Experts of a small language model.
Size: 11 layers, width 320.
Experts: 64 experts in each of 11 layers, 192 GeGLU neurons an expert, 2 picks a token.
Training: a variant of Adam for the experts, 4925 steps.
Below are experts of layer 6 (counted from 0) of a mixture-of-experts language model. Rows are named router (the router's row for the expert), gate (a neuron's input weights, with its number), up (a neuron's input weights, with its number) and show model dimensions 240-319. Each number is 128 + 24 x the weight over its row's rms, rounded and kept within 0 to 255. Numbers have three digits each.
Before each expert's rows: "gets" lists some tokens that make up at least twice as much of what it gets as of all text; "comes after" lists some tokens at least twice as common just before its tokens as in all text. This comes from a sample of Wikipedia text that the model never trained on. Tokens count by the router's weight.

# expert 47
gets: "2", "1", " |", "0", "3", "6"
comes after: "–", "-", "/", " +", " −", "20"
router:145118117172129146140131113127152098087146125130126082130106114117088124111103132164092149144127127126166165175097173152078128133146111127132159152161086133136142155158131141139105113147177163091153135123145105121136140134131161097111096107
gate0:118107099092133152174181130133046117134085100094184126141128157114104112176160109118118108138148124136116115097111111111150140146175162123117127109117153141143134156158095092119140108166132112140079103116139151099162127101135089193149137091
up0:113143123107157161134160143102071153084173116139161061086108121106110123130107078126107152146135150147126152117111147124065111110168134155115148153152135128119152157135134082136130065133133158124127100182128153074136136159118162185152141092
gate1:094095122108142130180105192102072135152167156115113144121142085125145130113130159110119131150089112143111143177112123144106144126109122151144157147103115123143139099142107116116145140087098111133137098170134127168165088100134070126161136122
up1:098142162124107113100114152095138096122160103130137081144099100089132118116130136105144105107137145107114167120137114124102144148116142096085159134147088149124119154115121099114104108102106128116153134142123174099139129110120156133115104128
gate2:120051112125130177142143169199110172120132163118149099130152120105120122072141173120125134124142084131105102095145130107188152136144138140145126125090109093099120085161116105171155132080124082159118105103096166116123101120103161155120113138
up2:102136156127116128126113168119140159151135108123127081107116116085126141114147091132106144138166140111135109125145126134145121092115145149137165145121153105101117127117140071157133134105090110106150106098136155141122119138097136105126128163
gate3:116110179179127153115130133122135129160118128147179138088100054126135108149126118130108142132128113146162109147152139141145143124128117113122123173150150118101108112151120143138128130130107103135110139097099093111101159140123146138149115132
up3:117114109036112092148117125128113121111179134139123140145194151179123135126186090138160133117120131143113152101121182080096083124129093139152150106106140123114103121114150100097170145099148132141161143152154175175163088162118119122162151141

# expert 6
gets: "|", "-", " |", "=", " -", ":"
comes after: " |\n", "\n", ")\n", ".\n", "\n\n", "\"\n"
router:121095093128143095113120139118103093082176133102128155137141110122077115131141143119130130126112085146084109113117146101154149097145134123124135108128145098133169064143108133119146140119177148106129129100102132128097134135152128097113172174
gate0:106104147149143104145150140154103148144127103159099163099086101140167211136136137159117151177128102128089122125130131127134105134128132135090124112137162136156063175141120093121156168167124110132121140125116155148147124069135098112128097073
up0:136095134132159128123147125152124143114123106116130155095122073140139175156129160104102114162104091142118114146159131174140137142124118098090126098134141171134065148083099113121123142137124119131091123149140117154148102103121098117133148093
gate1:109139120120134148113105126110116150147104148117159127150111103148119119149094085123135141143112107138129129154139091170145103097111084148147105130190121126127094126171116138121175126184114135120101125198145133140117113119115133138161132142
up1:105109151166121144181125138142133168125108100126093091086108105140129152126169153161125125131122144133111099111092097111104144173096147128099138130144112164127145128112155107129073142129129098149114107132124087112139192154112129131125084106
gate2:144139113156172105089118105155145149119138133108099135177126190137166088123136145122145184094106154155128107172203159166129128076113151172110144134128127158168108159138092137129119121128106134120107110097132125139111084106138133116168140158
up2:154152136104129111111111161123168120130130089126104167105161123101149124134141133094148129092132131135161134106143151099110133131102083099178140138085104133111107132094128116107122145149137122117157128090090148098125087104145131120122149123
gate3:109131099110156157095090109109111131137112134111135123126123133171101060119151113139139160138179169153095146124127146097147096154161111149091113136133135146099152124130123165131162137102129152100113182120153131146131150158127171144115141120
up3:132108136127161119148076127089125096145118152140130083132092155120176135117122184144133161103151144111158156124163136120102115088196104149110091124139127180158126125126089132121139171168131086138121129118113106115156104128121114161131161148

# expert 62
gets: " |", ";", "|", " —;", "%;", " re"
comes after: " ", ")", "\"", "%", " Title", " Party"
router:108123149124114153110153124117144138140137136134133134106106096149124136166109078142139133136139081172110109119106104137090112179123189124107121144133137115126143099185081115125121096139161167095139119140165150146147138108134155084111114103
gate0:135133113114100162125117080089061117097120119159105142101135149115140101157143137130076144113137158140101110130190128100127146085102130176086118112169142154120166112147103103140156143103090112137122143131121159139102102105127152150085150133
up0:105136136168157162139162161126158133145127164136117108128124113128124082103156106126107105093109109154147130137122101081135202084129149137169129136112136093128094095132164126117092119075116129115130084118090088132155110131099110154119129113
gate1:136153127118127095128123142098121130141109146080144125152112159133100121134124093120109122094129127123144141145128124138134108120099135147093075101135112093158150108178108086102129162124107164095117136147148105134122084157112103124169142133
up1:103091148111127124158106134115141119123133088121134143168095126130129117126102089130108100138110119123139084142151129143148105124118115116121093122127087104162163093146121110121140159125115150138135140138121146136144106135128131131163117136
gate2:128127152124104149149134091121076142140127133180176160112116095136139102117078104140125118167101111141108135172100132104106109117082144126146060153128137123137157127136123069107107137152144152147133136145152123142144134123188105137119126167
up2:142146179150080162127130150120124111148132162168114097151151118127094119120134129141110144142129135099132108107141132141104151110130155128146121114161127124155117154157129125136112101127114145133149073126141132151168168118157123119137113103
gate3:115126168099183132137161142114092135160169092108082138151110098100137130138154147134141152096121146143193125141085142122102153140142141157128112160095090111124101098119118157127145162115133133116111145116108149131166115103108099177087126102
up3:133166098118132128105141180101139128111124123129148096094128166137173139138157127105104129106180094141145124157186097103113106141094164181155148125108149102096133128099171175152137093107099117144127111137108114135145118127128086157108165109

# expert 48
gets: "1", "2", "3", "4", "0", "5"
comes after: " ", " (", " $", " #", "10", "_{"
router:128138144090142121154107134083125156138144111118105083128083114077169128116133117146124089138114150132096153124143100149107129135118165109095125134126141151111100175082186131110094136162113129131152170118175115112128124147116139090098105158
gate0:170147105131115117138162107135123129109115082131133096107108147129117132122140094132146138126100149145109113123128109157122148122105142065174112139136095168116131163089170105175122133126157143144144122086136142090112175112120143117132151161
up0:119096114111103141134145148118120128131140159098118142147128107121126132098112146148089123092138131170173155149152150144182095162137105121112149134084134122121161133134086128118116153114137112070134128165099118137112075121168125124129154148
gate1:124109098181122131134142145098117121115140158135096099126120103162104137141129125177142105111155133164123113124113124148125117145106121108151089096161100128091068146133182088107090105137124165111164171114086124110154154152095116115139141119
up1:112129154127110124126125088102123158151127165173114138140131118148139130153130114128116128157099115133147120090125103156090110111127166165140087084194111115140120135119138103129140119182125165162127123143114177090196181146145149130151130117
gate2:096147090158148111133153150152131099131131124129132138118193131145113094149069139161095108110144116078118145121172124119122126121125100172132119131133155085144093103126163152095169123155117112113137129143134170144148139105149104134171108140
up2:131181131148089117107072115093128129108130127131115104138126099135107099115177085133142159151125138104135048070108115135106156138125141097166102128128132162134114116141103138175106148111127150126134140116145186124144134147127154143097148159
gate3:146167131154101150188136125143172116131108120090160108125123144130092085097175110112112121114095132128101122102114172105119178161123160102126151106156140144138125121148161115149151123078179152172130125133128102054139129146129108129126156126
up3:135103102135111157160178117145167127159113107075121132141123107117102106118146129135097088132108132161129151097121191117156122125114132112121120151088134126110179138116179096176126111115229171181096105151137124111133144125126135108127164129

# expert 8
gets: "20", "18", "10", "19", "12", "17"
comes after: " ", " (", " $", "/", " .", "–"
router:137123131120103179095138094128092157139142137116099109130108140138161113158104126135095109152118104078114104139143129154136092117140126156139167181104148102120131166106172101148140111174128209115133177136123113133125107191122139131105131105
gate0:123150148093121149103156160130103161137128105139139125098120137115115131139161135114126136142134126107099085094120151173132168107162146123162152126094139132144104138116098133152119126123119159098136122107140119088124134154098135134136152096
up0:145112155127098123139098123167146127157090107142118152191188150101136141095144118131117071126130102116131139144131118116126102166107099098105099118124166104156151097133140142122082140146123120163126118115146151141170114111090113082082126178
gate1:124141089126108182123144094159138133164142135126141106136117131144117122121155128128144124173186093140098119122151105136150125100117111064155139132117127114153127111129119136114155100128101124166112162110117156120096139120151084164124123149
up1:133150176120115079152114148125116160113110143123140141156116154113162102144167122132149148130108141125126108132107123128128106120150172171105156112146147146134127139131130168147109163163150141070134122145128089093149126149123166145137153102
gate2:139102100158157079069111110158111162159117116140137121113147132133123123119139110119109157116118099085118106114132164151117136184104147110151118136150190142158134119162118172119149142155129144115087118142137153120106087114132114138163119109
up2:136156136184118138134144107144111157149140097127128164133125156081138117116133109107152142146089138107120110149174164117146166154089130125123119115143104112125129158147132138136138114131082149110103136158122151113143121092130094117113104145
gate3:087144129151082110146116117133121074195144088103171130109156097100084112118105134133142136163102147144126122125123109126133100114083129126132186110106132081141129147104104110079130169112128131102070172114159153160105103140139143129135123154
up3:136144121072146130121130143112135119075132163110171149158140136120132138100131102097144141142130153143100122159127143138143136138129129091129091132159139129105111117139115124176125132135136109119164095137133098163100136087165105122153108088

# expert 45
gets: "===", " two", " as", " including", " both", " all"
comes after: ".\n\n", ",", " such", " |\n\n", "\n\n", " known"
router:139157122156095143150128122112145155118146186096135106158103102111093150122107123111117107109144118166143137151108152107106160126097105122135153109048089105126153127140149115118147156149122154148149097126140123152107141150126083115086147065
gate0:129144181119114137120186132111061136142110131110139148155145154127150137187178157131133107130149090105144122126187070089164090151160123128133150057110114126126145123126119169138156145135120139128110107204089073134149100138112090162125066118
up0:128149125136141124117124098133125133138074132167114136130145129142147146095149115119133131111046093139160059121121139098108153141159118134114141156114146133122133153112105095142118109126111124112141099125112149103119143135109135117154128087
gate1:100134135134148057093107140132033151136123107126083137152118110162122153130113105127101099120129128096115167128083151144119121195135135149121097113111156143133066127153149147177122165146142112112118173135135115114106117102130121161127127144
up1:155099141139141153176134113101175095123173144117151139113161136142153123120158090134141155147137164154165150117162109106134124086124133135117150110144116119135152114117103119114112098119131147094128131140106131125146101140131127115140153127
gate2:109159118173114110132130140107087167131117150074151150149114129146117136140116117111092131149158147127124139138124139118124115115095169136133139096135144076129098111161078173110172143130125124133102145118116087167137162117166162117134143111
up2:107130164099112154121110166109137138158150050142110081175111142157109112116152122128134105139113124089145098099160116143124118143123111155127119116095111155134110084120094109102137116144118111103110144135161107137106096090157123151170139138
gate3:145123129148166115126126108166121134131092152129104106135119105129161085065082109080142124199106135124121119117133126125127166143146098122072084116090130125111083108182146138169139118153088136155132102162087122145099139141125153145110101135
up3:062086139156161108131103179102113169173133104096161119146139141129119183164135127071087114154090133098145120127133151150167121141116141128158106110138155129083120138146127136115081163133111109131133089131156108107159136103071098125128119105

# expert 44
gets: " the", " a", " The", " an", " his", "The"
comes after: ".", " with", ",", " to", " and", " on"
router:112117124128114114148114144063088119124145122173116140117160153101137113135145122158121113075142143111103087134154101098105119143162117122152133126150134105123153136123167107082089120103147125144116137132152100149122128119140115190170128131
gate0:126155171102126155074145081139146133139153137122151099136181065129122136119130141109102151136095130119145155108128105137094088146119151146071132084089104142110106101105123123151185126115135164110152136171090137151142120174135115147141165151
up0:117141099131144163103133077106150114141157180099137141174137124162157178177100131104109151139139167134155134143146123135090118199100121137106126105183127137176112110154132125108131151175120141110125119138088114139171099093097115102153157111
gate1:140085126122126128124132080167129127113103144073171117150143105128163136083174134110107119138123132112117086147134136186137117136129105098124142140119142158136083159139126152163107124147128150119122103100131144145110142150134099069142140142
up1:155118096114106094111154096143151175177094148131170152193125110125161143102115087111110113136146135092122088119167119147151123118126125092131096122134104138149103120151133127115141141087127126138113083107131120133148147161151124086169136130
gate2:100096108130143109131066101166131128100142106141123152140131148108159108124106148144154110141140111073103109136062136139115142153119106111123143129100139144176140118115110156146124135136125144100121170142145146116105138089113121084130127101
up2:109092118108133178152147170135120152106151177126155134099121138162096106113142126135132158153114115132080132191131118141159163066094124132116137139090151110092100158151128098152100124091146119142121137098128108144159114141130171100143091106
gate3:119100096169134146152128065135131135107164171096132149111088119126121121109120119145086103140101137087134151136116150143129137078112124132147127120145094126100133149182119211193152151090131144077110135134115115119143098119121114117157071125
up3:111126150110141098138146152134150132143138067133123085106164126121119073114120182105173162126130167128144122123138149102094087158115128114131137124106161153147107091128158094073122166128101097176172136117088154188148156139163117093113141117

# expert 33
gets: " |", ";", " –;", ");", " who", " —;"
comes after: "0", ")", "%", "1", "2", "3"
router:112072140158112118159111101152130095137098117135135152139135106133120098143090116155100110172058110116126139092121094152145128126110114083129128135176074116119159137200098096112137109130181174111119118123150132143106133166141149097203129136
gate0:165132111132108162160135170088126102132117104069172096134130098127117140136185124112112113100158113139140094147128118113124137139138177159127110118099150147099138116128148136116118140136133135149092123142088127124071146144118105157075120150
up0:120111140136159105114103066148120126112132130199093151110134172092128104083073126147146151120116145106127158110143152120120160103143090100146131148160154123171105134117117160157132144117096125129216147122137119103156127083116148138141124099
gate1:121170126142140126134128134094126130146147130110110126099143142120104141129120150135108135134164127173148090131130131098096175120107119110086130132169079144185129115135139151175104161071091125130161123173101100094147118140110150163125127158
up1:117117116095121128117119146134132114160106115118106123169118099171130122121130119107144114095132135090118162113138115161155093099147129155203116125094140089066130126090127110106139099175161110132123143112125129151119116118147079129122144104
gate2:137125156115142074137075146116108108123125185147137148080140099115129152155126157120144162131134105117132103145167144159097146149117106112165180112113127128163139142133129129162142129139155116078092122151134139119161142105143111141147118116
up2:149149135125134109136117149126139150129125135130142168093141169152100166117183165117145117138141122146150117118150197151116128153156084124147164146076144117171133131176141129147144138122145138090108088154117107158151118098111131100110132158
gate3:144124147100134112108127102128162155127134098133114132117148105101131136111107157131102168137099162149168156136169118100044133114136151160139095120155105170109128134128121144127131126145128127209143156117134125138171134162141131149079127160
up3:120119142147147064165083175147130125097123144175121136134099125165114163148108099100163169143143127100156118128133127141090158101131155118101162137184125125145132142111122128147135129160130118071104119104130091136121129150096108106151154113